Weights of a small mixture-of-experts language model, trained from scratch on English Wikipedia.
Size: 12 layers, width 160, vocabulary 12219, 32.2M parameters.
Experts: 16 experts in each of 12 layers, 320 GeGLU neurons an expert, 1 pick a token, a softmax router.
Training: a variant of Muon for the experts, 5721 steps.
Below are experts of layer 2 (counted from 0) of a mixture-of-experts language model. Rows are named router (the router's row for the expert), gate (a neuron's input weights, with its number), up (a neuron's input weights, with its number), down (a neuron's output weights, with its number) and show model dimensions 0-159. Each number is 50 + 12 x the weight over its row's rms, rounded and kept within 0 to 99.
Before each expert's rows: a language model's description of what the expert responds to; "mostly gets" lists some tokens that are sent to it at least half of the time. This comes from a sample of Wikipedia text that the model never trained on.

# expert 8
Description: Sentence ends and of. Sentence-final periods, of and in after nouns, and digits and spaces in tables and scientific or chemical text.
mostly gets: "\".", " activities", " Species", "59", " cases", " events"
router:34 60 51 50 52 53 42 62 54 57 65 70 35 54 58 61 46 43 43 35 33 62 45 39 42 60 37 30 51 51 75 42 45 50 45 68 62 57 49 60 16 58 56 50 56 59 67 42 63 46 28 47 62 69 37 31 48 40 62 51 54 47 29 33 58 70 62 56 28 57 49 61 35 55 54 62 28 55 66 60 38 70 31 48 64 37 20 29 65 44 34 60 30 55 64 36 29 41 38 67 30 48 48 59 49 44 58 52 70 38 68 54 53 46 45 58 53 65 52 41 51 46 22 59 45 39 58 50 38 47 49 53 32 61 48 45 42 51 46 41 49 46 39 77 54 50 61 34 67 44 54 73 54 63 50 47 54 53 43 46
gate3:54 51 72 55 48 46 49 59 44 46 44 55 54 56 40 65 42 56 67 51 49 36 54 63 57 27 64 56 52 44 63 55 71 67 55 38 51 54 39 33 52 41 27 57 26 36 49 49 66 34 33 55 48 40 33 53 48 30 48 44 39 52 49 46 49 54 54 62 50 62 45 50 34 65 55 28 45 13 38 53 35 45 35 62 60 68 49 39 47 78 59 48 45 47 56 51 52 47 64 45 62 42 52 63 40 84 63 63 38 35 67 56 70 73 48 58 40 56 65 67 23 41 50 47 68 54 57 62 51 41 60 39 29 53 51 80 46 68 42 50 31 44 66 47 57 46 38 52 48 73 64 61 48 49 70 53 33 63 52 48
up3:58 42 68 61 40 37 50 57 46 49 37 59 51 61 35 46 26 43 45 43 61 59 60 60 46 61 57 65 70 58 52 46 56 57 42 46 55 55 42 57 45 39 40 42 41 41 54 37 43 58 22 55 39 40 65 40 64 40 50 27 56 62 51 40 53 59 42 55 49 35 22 46 50 60 63 30 46 51 35 34 60 73 41 53 40 38 36 35 32 75 58 45 54 38 56 41 68 39 54 25 73 56 34 70 36 60 46 49 45 46 71 62 72 62 51 68 18 43 56 65 44 50 41 44 40 51 77 56 41 36 70 43 53 40 40 66 42 67 62 61 52 55 42 47 41 41 46 56 29 74 50 54 58 36 65 40 39 52 29 50
down3:70 53 33 46 42 57 66 55 40 56 72 52 52 53 51 72 72 47 49 65 48 55 49 48 55 64 47 43 66 69 39 84 50 50 48 47 37 49 77 38 37 47 48 40 29 50 45 46 55 53 42 52 33 51 80 36 31 49 52 39 48 23 24 24 34 52 48 45 45 52 50 51 64 28 53 61 50 61 55 45 55 47 50 55 45 57 23 32 68 74 50 60 73 45 48 52 57 33 57 47 52 55 47 67 58 76 32 57 57 40 67 42 50 56 43 49 53 43 57 53 56 50 44 57 42 50 32 44 63 61 47 27 41 56 35 70 49 52 46 50 46 34 46 38 24 65 25 53 63 51 64 57 60 39 73 59 46 49 53 42
gate4:20 60 44 54 55 39 42 39 36 78 44 55 36 38 55 38 41 41 36 63 45 56 60 30 51 56 51 70 39 63 53 61 42 40 46 50 23 54 62 74 57 46 46 37 65 56 49 29 54 59 45 61 56 67 50 30 48 46 35 34 45 35 58 23 66 43 49 51 40 51 45 63 32 61 41 29 49 38 58 53 39 38 61 36 34 74 56 49 50 68 74 66 45 33 48 43 40 49 72 42 34 52 41 46 47 41 52 53 38 57 46 43 25 57 63 71 52 35 47 43 57 51 56 78 43 45 46 41 63 45 50 44 63 48 31 63 65 66 48 53 78 26 51 37 36 47 46 48 54 53 35 38 61 47 39 55 41 53 69 57
up4:54 43 58 51 74 47 48 48 53 43 58 63 50 68 49 70 44 64 37 61 64 56 52 59 54 55 37 58 40 40 45 62 48 52 61 60 61 50 58 58 45 48 57 53 39 51 42 65 49 59 56 73 37 56 48 57 57 51 22 58 36 45 72 36 51 31 56 37 33 50 30 38 35 55 39 59 46 49 44 62 21 59 42 32 82 58 29 47 36 43 62 52 37 61 68 48 39 62 54 51 24 51 52 47 43 45 48 41 59 39 65 58 38 50 46 44 38 43 81 44 43 56 30 30 65 46 44 50 45 40 41 57 55 34 75 50 34 37 35 62 77 63 22 60 66 34 26 40 74 52 42 49 42 54 32 54 44 45 61 52
down4:81 32 53 48 38 47 68 52 58 47 54 49 43 43 28 68 43 61 88 77 62 23 64 43 51 62 62 70 41 36 49 59 61 56 73 41 44 51 47 36 28 29 45 55 42 45 49 54 56 44 59 50 29 51 55 55 59 44 44 61 49 39 47 63 57 51 72 56 29 67 60 56 62 43 53 36 46 44 54 41 54 63 52 49 63 48 47 53 51 68 56 42 42 43 55 49 37 54 35 56 52 35 84 43 50 51 42 54 63 36 58 51 42 55 39 43 34 49 50 29 48 79 74 47 32 51 53 47 74 52 56 51 60 42 46 44 58 45 46 78 39 66 47 58 14 51 48 52 65 54 49 60 52 51 29 44 60 49 50 47
gate5:52 58 63 31 34 60 39 72 31 47 61 64 40 55 60 59 46 53 44 44 49 48 64 36 27 73 53 38 53 46 67 71 69 38 58 61 57 32 50 61 26 51 65 43 56 48 38 33 47 54 43 52 49 60 47 37 50 58 45 42 51 49 49 58 59 54 37 57 63 54 44 44 44 43 57 74 54 61 50 47 49 61 53 55 56 61 55 31 58 55 49 48 43 71 47 76 70 34 48 46 73 59 71 57 39 34 47 51 38 58 40 53 56 54 26 57 58 49 45 35 31 33 25 51 41 59 41 27 42 20 40 61 38 60 52 41 60 67 44 12 65 36 67 62 64 57 51 36 53 57 56 25 36 51 61 50 49 49 57 66
up5:46 50 51 65 63 40 48 44 53 51 34 36 35 38 59 46 32 42 56 47 38 32 47 61 49 49 49 25 42 69 52 39 59 38 63 53 42 32 55 54 55 41 44 67 46 72 47 55 41 71 45 64 60 46 42 52 66 32 65 45 65 44 43 55 31 52 64 77 42 50 53 53 67 65 54 64 61 40 32 46 24 71 63 52 51 38 65 69 80 55 63 37 53 74 48 48 39 36 61 39 45 47 43 53 76 40 44 48 72 40 32 40 46 49 60 46 64 52 61 49 64 20 43 48 62 52 39 48 65 51 39 62 40 46 38 58 51 62 54 27 60 61 31 48 45 41 39 54 42 32 18 51 46 46 36 70 62 41 43 43
down5:39 60 63 83 29 44 47 61 59 64 75 39 59 51 44 56 48 33 44 44 42 48 52 41 46 44 36 61 61 61 39 42 40 53 71 60 57 44 46 47 39 48 47 57 69 54 56 44 41 43 43 62 64 59 52 62 63 56 48 39 65 39 52 66 23 42 53 35 60 41 56 09 51 40 45 31 47 83 61 58 54 19 80 50 64 68 59 53 62 29 53 49 58 59 61 40 50 27 35 59 52 51 47 59 41 70 40 60 62 64 56 65 41 59 57 54 63 50 58 50 44 52 70 32 42 52 56 54 59 62 73 48 52 60 53 61 48 36 65 39 73 68 49 45 42 54 55 49 57 41 59 43 37 45 32 63 53 49 41 43
gate6:54 49 53 16 60 66 56 54 50 70 33 45 54 53 60 50 38 14 44 57 43 64 42 45 32 51 55 55 26 62 39 55 37 38 56 48 18 65 49 31 40 34 32 29 62 55 38 49 39 57 53 41 41 90 41 40 59 57 56 38 40 30 56 56 49 65 55 56 41 49 64 44 46 43 55 51 47 46 36 41 46 51 64 57 37 43 45 41 53 67 36 42 52 56 52 51 59 58 58 71 50 57 62 31 16 56 43 43 46 45 32 31 47 40 42 77 49 41 46 54 28 38 68 40 68 57 55 44 18 50 45 47 61 63 54 48 47 43 45 53 39 63 53 38 43 39 45 48 46 42 40 59 51 53 49 45 67 64 68 61
up6:36 45 54 43 53 51 29 53 51 60 53 62 60 69 60 61 47 53 61 43 49 45 39 62 65 51 77 54 41 74 64 35 59 46 53 52 40 45 42 35 59 55 64 67 48 23 55 59 63 46 54 62 66 42 61 21 73 54 50 45 64 24 52 48 23 47 65 46 44 44 29 55 53 58 36 49 46 64 44 71 59 38 60 56 58 60 51 47 47 38 50 24 42 49 41 61 73 40 50 60 52 53 59 31 64 53 30 44 58 45 57 55 55 49 35 32 48 58 37 49 38 39 37 50 57 56 56 45 35 44 53 73 37 33 42 47 37 37 78 28 39 47 46 43 47 68 66 91 51 58 36 35 53 57 56 43 51 37 35 55
down6:43 55 62 47 38 48 23 46 78 60 53 51 58 55 46 41 33 64 39 25 54 50 51 59 42 55 39 43 54 53 33 46 58 20 47 62 41 72 86 58 64 49 32 59 53 36 57 48 45 39 49 54 55 49 67 40 33 32 62 59 63 57 53 56 61 29 74 62 57 56 55 52 66 36 79 28 43 54 43 52 48 45 75 62 44 50 57 67 48 47 44 32 64 48 40 64 55 41 56 08 66 47 40 46 52 32 49 39 53 77 44 51 55 44 55 39 45 39 53 68 52 53 62 70 51 36 40 35 55 64 54 45 59 51 53 52 55 52 62 55 68 58 44 48 38 54 52 51 65 37 44 42 42 60 39 61 69 51 60 63
gate7:26 48 49 65 45 45 55 61 30 51 60 38 77 47 53 47 49 55 47 47 58 59 26 53 43 46 57 37 63 39 49 64 51 42 41 48 40 42 62 48 52 53 69 51 41 44 65 54 44 64 47 33 48 51 54 17 48 55 61 46 54 63 47 24 47 47 63 60 42 45 54 56 67 32 39 60 55 78 50 51 48 57 45 55 27 35 57 31 27 43 37 34 50 48 62 30 53 38 50 60 45 63 69 66 63 34 51 56 54 68 62 42 42 80 59 54 63 39 47 61 49 57 28 34 50 46 41 44 51 83 42 38 41 57 58 61 33 82 71 44 65 50 51 38 61 47 64 55 44 68 37 44 38 41 52 24 44 49 65 46
up7:51 28 50 33 56 58 61 45 74 57 67 60 50 25 65 48 74 43 35 43 48 45 62 65 37 09 69 35 56 52 37 49 42 41 41 40 60 51 39 45 43 57 42 34 75 49 69 50 60 43 51 50 43 41 64 58 25 55 57 56 45 56 62 42 24 66 26 57 71 46 33 64 64 57 54 50 14 57 46 42 67 60 48 47 45 52 41 42 61 47 49 48 52 55 46 45 36 49 52 40 44 52 53 46 75 31 38 49 48 57 40 46 54 51 57 33 58 57 63 57 56 65 37 42 77 64 43 37 51 71 28 64 47 61 68 45 53 53 44 64 50 51 42 67 54 46 67 44 62 46 68 54 50 48 37 39 58 60 41 50
down7:47 48 55 45 43 49 60 44 46 38 54 81 39 45 35 51 46 42 64 88 39 41 82 48 46 45 43 50 39 64 70 52 53 45 54 55 37 31 53 68 44 64 52 60 59 55 39 55 54 69 51 68 47 63 54 38 50 56 60 71 48 44 45 44 52 58 60 33 53 55 59 58 55 45 32 49 45 58 45 50 69 54 43 33 42 50 49 42 38 47 49 41 45 42 54 42 39 63 67 31 45 41 47 33 23 48 50 28 68 30 55 67 66 42 61 50 58 62 46 49 45 59 33 47 43 57 49 49 55 59 52 63 67 41 67 16 70 33 44 54 47 46 44 69 67 62 65 39 24 32 54 60 49 68 32 72 58 70 29 52
gate8:58 34 67 42 57 49 51 43 42 68 61 39 46 55 26 61 55 56 79 55 75 39 55 69 65 53 55 57 48 59 60 52 51 43 36 43 60 49 55 65 32 52 30 56 56 41 53 41 34 38 63 45 44 52 49 44 59 59 56 48 57 52 33 37 24 53 54 56 67 44 49 37 40 38 29 41 55 63 66 48 50 57 31 45 64 45 64 52 73 26 66 54 68 40 58 51 39 40 67 56 45 46 52 57 58 54 49 40 51 51 55 65 49 59 68 47 30 53 51 54 51 61 62 55 61 49 41 58 26 39 73 43 26 42 50 49 52 17 28 47 38 71 47 57 36 45 44 26 58 47 69 42 43 61 31 44 26 31 74 31
up8:40 40 64 59 64 47 54 53 55 55 56 63 36 61 25 46 61 66 71 51 53 48 43 71 47 53 40 41 53 35 48 50 58 75 40 39 46 41 60 66 47 53 61 80 58 43 83 51 31 60 69 53 54 60 39 62 47 54 68 50 69 48 34 30 46 45 63 62 44 45 50 32 33 41 34 54 42 40 48 39 65 70 63 39 54 54 38 44 56 41 62 58 62 52 66 52 47 40 38 47 46 65 34 55 64 49 74 38 56 46 49 65 48 50 56 60 38 56 29 45 50 19 37 61 37 48 61 36 46 56 54 56 32 71 56 43 30 26 53 39 43 32 59 58 47 68 37 34 46 38 62 35 42 65 27 48 47 51 74 42
down8:44 53 45 53 35 38 40 68 36 55 54 22 50 41 46 66 58 50 35 61 30 63 61 29 38 72 62 55 64 48 46 41 46 56 49 67 71 36 35 52 61 49 40 41 41 44 46 26 49 42 36 42 49 49 51 46 44 51 44 55 54 55 50 51 53 46 50 17 57 31 52 49 44 49 51 54 73 50 74 43 45 44 55 64 59 44 65 40 53 66 21 47 72 39 59 56 55 37 50 73 57 38 48 41 51 49 56 56 41 19 51 43 48 69 66 40 57 35 60 35 44 73 28 49 57 51 47 66 59 66 69 38 55 46 37 57 62 72 36 63 69 41 56 35 33 34 67 47 42 46 33 72 73 49 45 62 43 37 47 50
gate9:36 63 60 55 48 44 58 35 61 60 54 51 43 34 61 38 41 57 33 49 30 45 52 44 81 52 59 39 37 52 42 55 46 44 44 65 67 40 41 78 51 56 62 45 51 62 44 42 56 39 45 34 39 77 56 46 34 48 49 66 40 42 33 29 40 55 65 52 41 47 39 30 55 28 42 41 42 70 33 44 27 43 42 55 51 39 31 55 51 49 39 74 45 48 53 59 53 46 58 42 65 34 49 52 74 35 49 73 82 40 47 47 32 62 53 61 39 45 24 51 64 34 39 57 45 29 46 47 82 44 55 51 46 46 56 74 39 79 31 54 51 45 39 52 55 57 51 53 41 57 62 46 61 53 44 53 40 55 56 64
up9:51 34 42 75 32 45 32 69 15 38 44 33 34 56 30 74 34 56 55 49 71 46 44 56 40 46 40 46 65 45 42 58 43 50 50 40 38 62 38 49 43 39 55 62 37 43 53 74 54 37 36 41 55 66 44 53 45 46 39 48 73 57 53 66 45 57 37 59 49 64 54 60 39 56 38 51 53 55 60 58 46 46 52 50 48 60 71 58 47 71 45 43 68 41 45 40 31 37 56 41 65 83 52 27 34 49 47 45 48 21 45 47 63 51 52 48 70 59 82 41 50 47 65 49 47 43 43 30 36 61 60 50 35 59 45 35 49 74 56 70 46 48 55 70 53 40 34 69 59 42 47 58 30 47 48 44 45 48 64 46
down9:74 57 59 57 63 33 41 55 66 54 54 65 51 62 32 49 56 60 61 52 30 46 41 38 20 33 36 65 39 32 53 65 49 43 29 50 26 59 52 63 47 50 53 38 50 49 56 61 53 51 35 37 45 60 45 52 54 43 54 47 59 45 64 62 63 45 29 61 57 51 60 46 42 65 38 77 58 47 48 39 65 50 71 55 47 30 54 61 43 42 57 44 57 62 64 50 44 60 83 47 68 48 45 58 20 44 24 49 27 40 51 39 47 48 45 52 37 53 77 56 57 68 58 37 64 54 65 44 45 65 39 37 53 51 55 28 30 59 53 39 47 60 48 41 27 58 26 39 51 23 57 40 44 65 41 58 64 50 56 50
gate10:57 43 53 64 44 23 47 54 62 43 24 57 73 49 41 57 56 35 47 40 37 55 67 47 50 48 64 37 37 49 72 61 43 60 46 58 64 64 52 46 63 49 50 58 66 45 40 29 49 44 55 76 67 53 56 50 43 85 33 29 40 76 51 38 48 41 56 54 59 39 28 28 61 57 46 28 61 34 77 62 55 57 49 50 74 65 57 37 48 41 37 32 60 41 58 52 47 64 57 54 47 69 28 63 69 50 39 58 68 49 54 53 50 63 43 63 60 48 37 67 58 37 27 57 40 51 58 39 44 45 47 39 50 50 41 53 35 59 42 62 42 54 63 58 55 57 75 35 49 58 58 65 22 38 55 46 43 54 49 50
up10:63 53 58 49 63 47 32 30 58 57 48 45 53 32 52 71 49 45 60 45 31 64 79 63 31 54 53 53 62 49 41 50 26 51 48 56 48 61 54 33 59 64 32 46 57 57 51 48 33 55 47 49 37 42 56 59 57 56 61 53 34 78 61 69 61 77 39 49 34 27 40 33 48 34 43 71 39 57 61 65 58 36 60 37 53 51 64 60 40 53 46 35 46 39 61 57 51 53 64 57 51 55 48 55 42 33 52 62 62 14 35 35 51 32 37 67 53 58 38 55 53 59 76 54 56 36 29 49 84 53 55 37 55 52 38 48 60 58 53 37 54 56 51 69 57 56 53 29 52 22 64 51 32 56 49 44 41 44 43 48
down10:47 41 26 57 49 35 36 55 27 49 42 51 53 58 36 54 31 48 55 22 62 69 49 59 26 42 59 51 64 41 40 69 64 30 57 39 72 50 46 74 46 74 46 55 69 61 52 43 41 42 72 35 47 55 85 68 52 48 47 35 50 54 52 53 54 39 49 61 53 48 64 55 68 60 42 39 60 59 33 62 45 51 19 40 46 43 55 48 50 59 49 31 42 49 38 43 19 43 45 51 41 54 39 38 51 53 71 52 55 57 73 35 47 43 50 60 55 48 45 49 57 37 54 52 47 34 49 08 28 50 64 63 46 65 55 60 43 54 70 54 51 41 41 48 40 38 48 47 74 53 58 52 45 44 40 40 59 63 40 46
gate11:67 49 37 52 65 70 34 27 62 39 40 70 28 52 54 72 67 49 33 52 69 73 44 52 42 44 44 44 39 63 56 35 44 62 35 55 53 52 54 25 46 61 56 41 49 50 61 56 64 28 36 31 50 55 82 57 45 38 49 33 38 61 76 38 65 57 18 65 52 51 37 56 55 48 45 48 56 30 40 56 47 54 49 42 54 55 52 23 34 59 72 50 37 48 78 47 34 44 55 65 50 42 58 70 60 41 58 53 32 44 35 43 58 50 38 48 52 59 35 41 43 46 55 58 55 49 53 45 47 52 32 52 39 55 41 54 45 46 47 50 66 46 41 85 55 51 29 59 54 60 46 50 36 66 72 54 39 44 47 55
up11:76 58 51 72 56 57 50 55 76 35 57 55 38 57 43 74 71 75 55 49 40 55 55 51 63 49 44 57 28 48 47 43 59 38 48 41 52 48 53 17 61 40 39 73 51 60 29 48 84 48 48 75 54 50 56 44 58 63 54 41 55 58 61 47 59 64 48 50 64 39 35 39 59 60 39 42 58 36 54 42 55 53 25 45 45 27 57 64 54 58 92 40 34 42 61 56 44 48 41 42 35 58 60 56 39 53 56 49 42 47 40 46 56 54 36 29 43 52 49 46 49 36 53 38 43 46 52 60 59 50 53 56 18 19 34 53 41 41 52 72 50 49 56 66 45 48 38 43 48 48 48 52 56 48 74 57 44 59 49 25
down11:66 32 72 40 44 48 38 48 69 63 34 34 37 30 54 39 43 54 52 58 41 36 26 21 40 62 67 70 26 52 27 35 22 41 37 55 47 53 57 67 49 53 53 44 45 59 28 40 58 43 56 60 45 52 38 50 41 50 55 67 59 45 53 70 63 56 51 39 53 59 59 57 36 54 51 51 47 55 63 41 45 45 42 35 41 49 68 32 49 69 50 66 52 62 42 43 36 57 61 57 36 68 48 47 50 53 61 70 44 39 72 57 29 35 60 71 51 47 48 37 32 52 64 52 56 26 69 61 46 41 65 51 26 58 61 43 65 49 57 46 64 36 42 42 45 39 36 35 26 57 56 28 50 57 38 69 57 49 47 55
gate12:36 57 58 51 42 48 45 34 58 41 38 67 55 59 41 57 49 65 48 44 44 47 69 64 56 38 44 53 52 53 46 51 41 11 36 61 35 66 51 43 71 59 55 31 47 60 65 53 43 28 54 54 61 46 54 60 61 60 59 52 40 42 47 53 40 56 77 50 52 48 64 52 37 44 57 56 45 38 54 48 57 67 57 62 52 38 23 57 58 35 30 67 72 69 63 54 46 41 46 47 24 65 38 41 76 43 36 53 60 66 54 60 55 54 46 52 34 76 51 59 80 46 42 48 34 57 47 32 40 51 52 59 73 45 41 52 49 38 41 76 37 20 58 37 42 61 40 64 64 46 65 63 40 51 51 33 29 41 43 42
up12:60 53 32 51 51 59 51 63 46 51 61 20 43 57 62 43 57 28 57 56 61 61 47 20 37 63 42 49 61 49 58 67 62 71 69 36 53 41 43 37 46 37 68 56 62 54 38 60 55 66 30 39 44 50 45 36 48 49 53 63 60 72 40 33 48 46 40 58 53 61 42 50 46 66 51 61 45 57 53 38 50 59 51 15 43 46 67 53 57 60 53 45 49 38 45 47 57 59 42 71 47 53 39 48 08 41 67 40 51 31 42 47 47 40 49 55 50 37 51 16 46 46 54 57 67 56 39 62 54 64 28 37 33 67 76 47 55 68 44 36 61 51 32 72 56 43 51 47 48 47 50 37 43 72 60 49 67 54 63 53
down12:63 47 48 34 55 70 54 35 50 47 61 68 41 48 57 40 37 57 35 47 50 74 50 50 60 22 54 30 46 51 45 50 38 65 56 43 62 43 47 48 36 72 51 55 51 57 42 52 44 59 50 60 53 64 47 65 64 45 32 52 44 41 31 56 80 54 50 58 70 50 48 59 54 47 43 45 49 54 37 47 01 46 41 19 43 67 38 36 24 66 39 47 33 58 68 48 41 40 66 62 34 36 59 40 67 48 62 54 61 64 41 55 50 29 51 51 61 75 59 39 51 40 47 40 75 56 52 36 36 43 26 45 46 44 67 49 33 41 52 45 39 67 59 55 45 38 55 53 55 63 42 47 49 34 50 55 40 59 26 43
gate13:15 37 60 44 62 68 63 51 43 45 54 52 31 35 52 49 52 56 61 32 45 60 49 33 38 52 51 60 28 54 46 45 58 64 58 52 39 59 35 39 29 53 63 43 19 45 59 44 51 61 26 72 78 27 56 57 32 48 48 42 50 46 49 56 47 46 71 38 24 45 42 40 57 43 59 62 58 52 55 36 44 44 36 66 45 60 54 41 60 56 55 47 40 56 68 57 65 60 34 39 51 59 69 39 40 70 26 53 43 31 69 42 59 41 63 38 62 52 52 64 43 46 73 53 55 50 45 42 34 38 38 46 22 58 29 41 48 39 30 46 56 37 65 60 47 48 69 63 60 56 34 63 47 48 45 55 38 49 42 35
up13:52 47 66 52 55 60 79 33 38 51 54 57 39 52 54 37 65 30 59 59 50 43 69 48 43 39 50 29 60 58 62 39 53 58 56 53 58 38 58 27 52 66 54 50 44 49 60 54 27 55 54 49 49 30 84 50 32 64 57 40 36 54 69 56 52 24 46 43 61 49 50 73 54 56 52 71 59 53 69 51 37 36 37 79 26 34 62 56 41 64 58 46 33 72 44 54 60 68 55 69 52 48 37 43 53 40 47 55 45 25 53 47 72 43 59 50 57 60 24 65 80 42 55 47 48 53 55 39 50 38 45 34 61 63 38 54 49 54 16 46 45 55 47 60 60 42 50 41 57 63 35 58 47 64 56 43 41 56 58 52
down13:45 65 37 41 51 71 56 37 56 54 65 54 54 30 54 50 33 41 54 39 57 53 33 47 45 36 49 46 61 48 38 56 64 41 68 54 52 38 66 50 50 50 56 40 48 21 49 54 40 53 57 55 64 55 50 37 72 66 60 52 56 38 59 69 40 24 52 66 58 55 53 54 45 53 47 50 64 42 47 25 68 55 49 58 61 35 53 59 32 44 39 34 32 67 44 50 69 59 71 50 42 36 34 49 39 46 56 42 35 22 41 67 48 64 56 49 24 26 64 51 41 54 64 47 58 34 66 26 64 67 52 31 59 26 42 54 36 55 26 58 60 54 62 55 29 50 59 40 55 46 46 65 58 26 68 45 45 53 54 26
gate14:32 62 56 46 50 49 56 36 30 31 44 59 50 36 47 60 59 76 51 56 48 54 65 70 30 31 68 35 63 43 27 43 53 65 67 71 53 59 51 43 41 54 61 47 58 44 47 60 58 40 34 40 29 66 48 50 56 43 23 52 63 55 31 62 47 25 48 54 61 50 65 62 54 72 59 46 58 54 27 52 61 47 56 53 68 49 43 39 52 42 65 75 49 46 41 40 30 24 49 49 44 52 42 68 63 58 53 53 49 35 67 38 45 52 31 60 60 48 41 62 49 46 42 61 69 34 51 49 50 63 51 48 24 48 47 66 48 45 60 37 89 46 56 51 58 53 60 45 38 41 51 61 31 43 64 64 62 51 75 42
up14:55 63 46 70 53 35 59 34 58 33 37 46 51 36 51 76 71 41 50 72 46 32 51 48 43 45 57 61 59 48 46 51 61 47 70 56 54 45 40 40 47 71 41 43 31 44 38 47 25 59 44 33 52 45 43 34 59 37 54 55 40 63 51 40 27 60 48 53 45 52 61 64 50 40 58 57 73 45 21 26 60 58 53 63 70 38 53 47 56 57 60 58 38 40 42 73 58 76 40 36 49 17 66 52 38 43 41 57 55 60 43 42 49 35 50 75 26 56 73 45 50 55 46 42 51 41 49 50 24 49 49 57 50 26 76 57 70 35 58 55 59 48 59 51 48 51 37 49 50 45 57 56 70 42 62 44 46 27 60 40
down14:60 60 46 62 78 56 54 71 55 53 68 63 37 61 53 69 55 60 43 56 34 41 60 36 66 72 63 72 57 69 41 53 55 41 56 43 56 48 52 61 54 49 41 64 32 46 41 66 43 43 29 45 49 43 59 39 55 46 72 57 56 57 48 52 49 59 59 63 45 58 71 33 52 43 55 40 59 41 39 61 68 38 27 46 36 41 54 60 54 50 40 28 45 36 39 42 66 35 39 68 56 55 44 68 40 32 60 61 32 31 44 56 55 33 52 43 44 43 56 35 41 38 52 25 42 39 53 53 45 27 66 41 62 48 30 44 64 64 57 53 53 52 66 24 55 64 53 25 83 37 62 50 53 38 59 38 50 47 74 60
gate15:58 35 65 59 76 49 58 37 51 36 51 70 43 49 46 50 74 53 29 32 48 66 29 68 38 36 56 37 56 44 39 75 55 69 67 39 69 48 75 41 40 62 52 53 62 33 46 56 64 74 45 45 48 35 58 64 50 44 71 35 53 49 46 50 40 50 54 44 43 45 69 40 35 56 49 62 48 46 34 41 48 68 41 69 45 60 59 54 39 70 37 47 24 52 52 53 48 46 66 38 55 33 40 68 36 37 42 81 44 33 46 42 53 61 61 55 56 38 48 49 56 52 28 62 45 55 45 44 53 45 37 69 44 55 60 44 50 52 52 57 58 60 28 57 55 38 66 73 36 52 45 75 70 66 35 47 58 54 49 42
up15:37 50 48 49 42 48 57 30 55 79 53 46 42 55 54 43 53 47 43 59 38 81 54 41 33 50 60 63 58 47 50 48 42 40 61 29 57 73 50 48 36 38 22 39 51 64 41 60 34 45 54 51 53 41 59 33 53 60 33 58 62 42 30 52 28 63 48 60 36 42 64 25 76 55 57 41 72 46 36 72 38 49 44 51 61 45 46 44 39 72 69 60 67 60 45 29 42 34 33 46 47 52 37 65 35 31 55 34 42 44 55 31 59 58 57 52 45 57 33 45 54 43 72 40 56 54 64 46 66 39 50 63 59 39 41 39 65 59 37 50 52 51 53 36 18 59 43 50 38 28 42 59 58 46 31 58 51 50 57 30
down15:47 46 43 41 59 32 49 40 46 41 58 36 22 67 47 58 66 48 34 64 35 61 40 51 59 45 37 42 38 45 38 41 55 53 25 57 55 67 51 34 50 30 75 30 52 81 49 41 33 39 54 59 54 34 43 58 49 50 49 59 43 55 62 54 38 65 32 44 60 53 59 30 36 54 51 44 55 57 56 58 22 77 57 56 44 64 59 65 41 49 67 54 58 43 51 43 44 58 59 54 36 63 62 62 62 23 40 47 31 55 59 71 38 69 73 58 52 52 43 58 47 46 38 58 54 56 36 47 57 65 51 64 54 46 57 41 68 43 32 58 48 69 65 64 54 46 67 44 23 57 29 71 55 57 51 39 31 52 33 64
gate16:52 51 52 55 35 53 31 52 54 81 21 62 41 56 75 41 45 68 52 31 56 71 42 31 63 54 59 65 53 54 61 72 49 41 50 62 49 43 44 48 56 52 51 53 54 49 36 45 62 46 53 60 41 60 49 46 55 20 49 67 34 41 38 57 52 53 46 51 53 50 50 38 52 36 55 56 38 60 53 43 34 47 29 26 30 59 52 54 60 63 60 78 44 47 76 80 55 36 42 59 54 47 49 42 48 45 41 55 70 41 43 56 59 71 45 44 49 35 53 43 77 69 53 57 56 53 41 16 32 35 43 55 59 49 50 51 44 44 49 56 36 70 68 50 55 56 54 47 60 55 54 28 56 59 48 53 15 52 34 68
up16:67 68 54 39 52 46 48 70 56 66 51 42 61 68 44 54 61 34 51 31 60 83 70 43 49 52 59 34 74 56 40 36 22 34 57 53 28 34 47 69 45 49 31 65 45 59 58 55 63 53 59 59 57 48 41 37 22 60 32 56 54 66 55 28 32 43 54 44 34 50 46 46 44 41 43 79 49 19 75 39 51 44 43 44 59 45 51 56 61 46 53 30 52 57 67 40 69 49 47 56 65 72 54 63 58 57 51 61 45 36 48 53 49 43 50 40 26 51 63 25 39 59 61 33 60 46 55 58 60 42 34 40 38 50 37 49 47 51 59 28 57 39 45 47 58 47 71 46 52 51 41 40 39 40 43 38 55 39 53 56
down16:58 58 24 57 43 39 63 50 47 37 47 67 44 47 53 48 52 55 34 39 55 49 50 36 45 56 49 57 59 50 78 46 21 45 47 40 47 71 43 22 39 50 35 56 50 59 37 53 53 65 47 41 59 47 53 48 54 38 50 59 52 65 56 19 55 42 62 37 36 67 60 39 56 80 44 62 41 66 35 58 52 58 73 46 49 57 17 36 46 38 50 47 45 38 48 59 51 51 45 61 58 62 54 22 48 60 77 43 65 29 46 36 49 38 43 61 51 49 42 60 80 62 58 40 71 54 50 68 54 43 50 41 71 47 31 53 45 42 24 52 70 70 52 36 58 67 47 59 51 52 55 44 40 24 38 60 43 49 52 48